python train.py --hidden_size=192 --d_shared_expert=192 --hidden_act="tanh_gelu" --moe_layers=[2, 3, 4, 5, 6, 7, 8] --norm="layernorm" --norm_eps=1e-05 --max_grad_norm=1.0 --batch_tokens=65536 --max_steps=7873
Below are experts of layer 3 (counted from 0) of a mixture-of-experts language model. Rows are named router (the router's row for the expert), up (a neuron's input weights, with its number) and show model dimensions 0-191. Each number is 500 + 25 x the weight over its row's rms, rounded and kept within 0 to 999. Numbers have three digits each.
After each expert's rows: "mostly gets" lists some tokens that are sent to it at least half of the time. This comes from a sample of Wikipedia text that the model never trained on.

# expert 45
router:517462535541526473511496508479505532525538471471539476509480488470488517475482555509494543475499473516495529483504476485533486527510477524496522489525529489487538478477489523492488510477457491491472478494506538465468529553527532478465516488478485516491522482479467530533480448493514511532531501487492484492481502528476500521461529540474504505505518470489495502454510530537509474476498475468473455526526513486515514516483500484475534549518523462522464465512484516476534524461482502501533531450491502486514495465461544515528519546463466509477524486495490468467540472522522468512
up2:505514531548529512523529510501497542500512486465507482511436488445501518518487532452521491489505467473484511473499500476552475535548481479510505462527513478551498434491493494497465502499468517507521480475516517464451532478487530497474524494494455515510501495495462524519486465491501507502528476484487477551492500514474496487477539517474484510498483493505503537489475484529496491451521478473499484528502538521559559503496501492469534530514513481517443476512520507452533484538480483527506557521522521501477533491483486528494522509512476518497506445501487463488518505502511518460
mostly gets: "Williams", "comm", "pm", "Williams ", "Hus", "Hat"

# expert 65
router:523468533542525475509496503479505531529540474470537480508481493469486519477482557508494538473500470512496531483503476486532488528507477527492526491524528486481537476476488528491488507476459490495473475495509542463465523554524528479463517489479487516495522487479474535533480452494514512533532501490492483499483502528481498526465530541471508509504522471485495505456510534539510473477495475467470455524527512490514514516485499479475532549516525459520465464509486516475531522457483505495538532455487499486516495467464546515525517546462462508476523483495489470471542471519524470508
up0:507471546465520519511537488476546521510486522472508473519484509487501523489458568505492534467505486521493497517495503474555499481530493488483494515495505479476510503488450506506520497504458516523499486505469516474487490492502535477448533434487496526522474499517470503467478467507501513523535495501482483528501527503450478521523497536480476508532516495484503509477481495512533496507560482493543464523506507456533519516503490522455520483550536472517475518526495538487501489529528443527515485526484516527473502464440519543502539514484480501478503489484436477493504518483516435506
mostly gets: "Grand ", "Pro ", "Super ", "Mo", "Tro", "Dar"

# expert 51
router:520464533542523472506497501476506536526539474469540473506482492471489515477485553509497539472500472510494530483501476483532488526510476522491525491526529488486536478472486520491487508475456489489470474493509540467468528553526531477468518487480488517494519483480467533535479449493515511532530496490492482499479501529479501525458526537475507504502516473487492506458511529535510474481498473467470455521532510487513515514484494485477531551516522460521464466506483511477532521457481502496535529452493500484516495462462542516527516550460462508476523483495483472469541465520526471507
up0:536493525542464508506485495481516519515574498532536489548520433525488487504457545519486544498491493501485513490440502482463497520485465504515509474547508482476509497475461519512495520506447464502506468466493486486518499471528505496445532477465523492511513515534520515507489502482510517509545481474500488498509500448489500505491506514480490499487496459479489528510504500539502481479528468522467504557506490465501499499505528502473534533535508471513448463552503474502522523512517493482529510518498525527485493486459555483515472494478447469481484526446466475499500506507498508543
mostly gets: "od", "b", "Tar", "bu", "stat", "07 "

# expert 3
router:525466536542529468512498501478502532529540468472539477510478494473490518477485556509498539474500470514492533485504474483532487526506476521493523488523529488487536477468488524492488509479457491488470475495509537465465526554530526479465517489477488520495517486479472532530479450489513511528531500488492484498479501529477501523463527539475507509508520467490492499457508533535509473478497474470474451523534511490513515512481500481479528550515522461518463461505484513474533522466488504501542530453492497483514499465464543513527519549460465509475521489492487471470540471521525469511
up2:544447542524529491498537503465500530542545480474495492540486497464495503507482485496512495459479487488487547509495455471549486512477466510506512503544505454480523465507466524492497498462477520473518468502504501464483495513514532478462532474476463498488511480491469532501480457499529503517524469487486480518479516507461486526453513540488518522501483489492514512491515492496501492508561474474477470484508523495528521532483505476441512469530467504527487530514468522465519537470484478527510491453515457498473474461442523479528545490471474514480507475497506471485523481537530495491
mostly gets: "Washington ", "Washington", "Sag", "Seattle ", "Aqu", "Fuj"

# expert 9
router:519463535541527478512499507476498531529540467474534479507484490473488518480479556515497538473498472515495530486503476486531489530511478526487521491518529486482536476473492523490486508477457493493472476496505540471464528554528528477461515489480485518492517483481470533530481446490518512533532496490488485498482505530478501521463527539473506508503516473486492502459511529538510471476496472469471452523527517485515513516485496479477531551515524458522466465513484512476531526464484502497539535454492501482516493467460546513527520551462465506478521486499486469472537469520526467508
up1:504504505500523530505468489499466494459522493464483491508485478482526471516489501473521527508475459499435510494464494512553510505524488482466537529536505494438495466507506520506463485479453474544488492515524539446475483493465539494526522498490511487497500511511469469516460511509511513517530488460449478494484504527446499539486493514476507542533514491483506502490533518479490469504501461505476489480482489490497505511484463485525521500532526490543484515504497515460541464479494467479536497531518499471504489486459506537518580519489491490457488491459461464519515542543538494509
mostly gets: "Roch", "Maj", "Ang", "Nich", "enn", "ob"

# expert 10
router:522464541541531473515496501482505532530540473471540472506481489476489516478485558510494542475499473513496533483504478484531490530511477526491524492521532488487537478473489526491487508476457490494473475496509542465466526555529530478462517488477487519497523485480473535530479449491511509534532499490491485500480504529480499526465528538471505505505522472492493504459511531538510476477498475469470457523521515484515514517484498484474529552513520457517466466507486517476533524464482504498538535453491502485515494466465544514524519546460465507478524484494487468474538472519526469513
up1:494503548547523466487507451437515542494534518498522481509500431497503517453474500497519534473468512484482530485520451493534514522512487453520482493528512475519484495491482517501490536482470518464471476497498493504508461511500521522499521502475510494515495513484510511517519468452517521504515471509482488484445537528488518511512510504511499496509537508465589488490549502518475524452519489511471486540513524468507515501452502499514491521506515486503440474505536511475512505506486491498495524503485525482504475484500488567559544539465467473494513465516475480487455489487496498505
mostly gets: "Mich", "ef", "op", "omet", "Fah", "elin "

# expert 44
router:520463537540530472510503502482503532531539469472539479506481492470487516475481557507495543469500475511497531484505477482534486526511477522493523490522533486488536478476489523491494509478462489493470474497506540467466527554528529479463514491477488522491519481476472536530478448494515512533535495490492482498482505528477502527461530539472505507502521471488497500460507527536512470480494475469471456523522511486514515516487495485479529551518522454521462463506486513473532524462486502499535532455494498480516497469462544511526517548459468506477520485493489468470540471520525469510
up0:481512515477548493515495511474543508515530522484529513506497476437498523500447471464540510465467494483491533480490467497518474487516488469476541496506525481457477480525477499472468509484491533502474442505492504479469517540520519512494500486469494496522497487518478497497464501497480504489478503513513469511451548538491493510468558533471533477525480490467495530489500531516505503468523470502486453521486531484495513518476553514463504513491508503525429524561499537481515525509461478524480512519531525510501521507492489489501551494491433497457506501505455504512526505494534458528
mostly gets: "Anti", "Syrian ", "ist", "Bri", "DF ", "Em"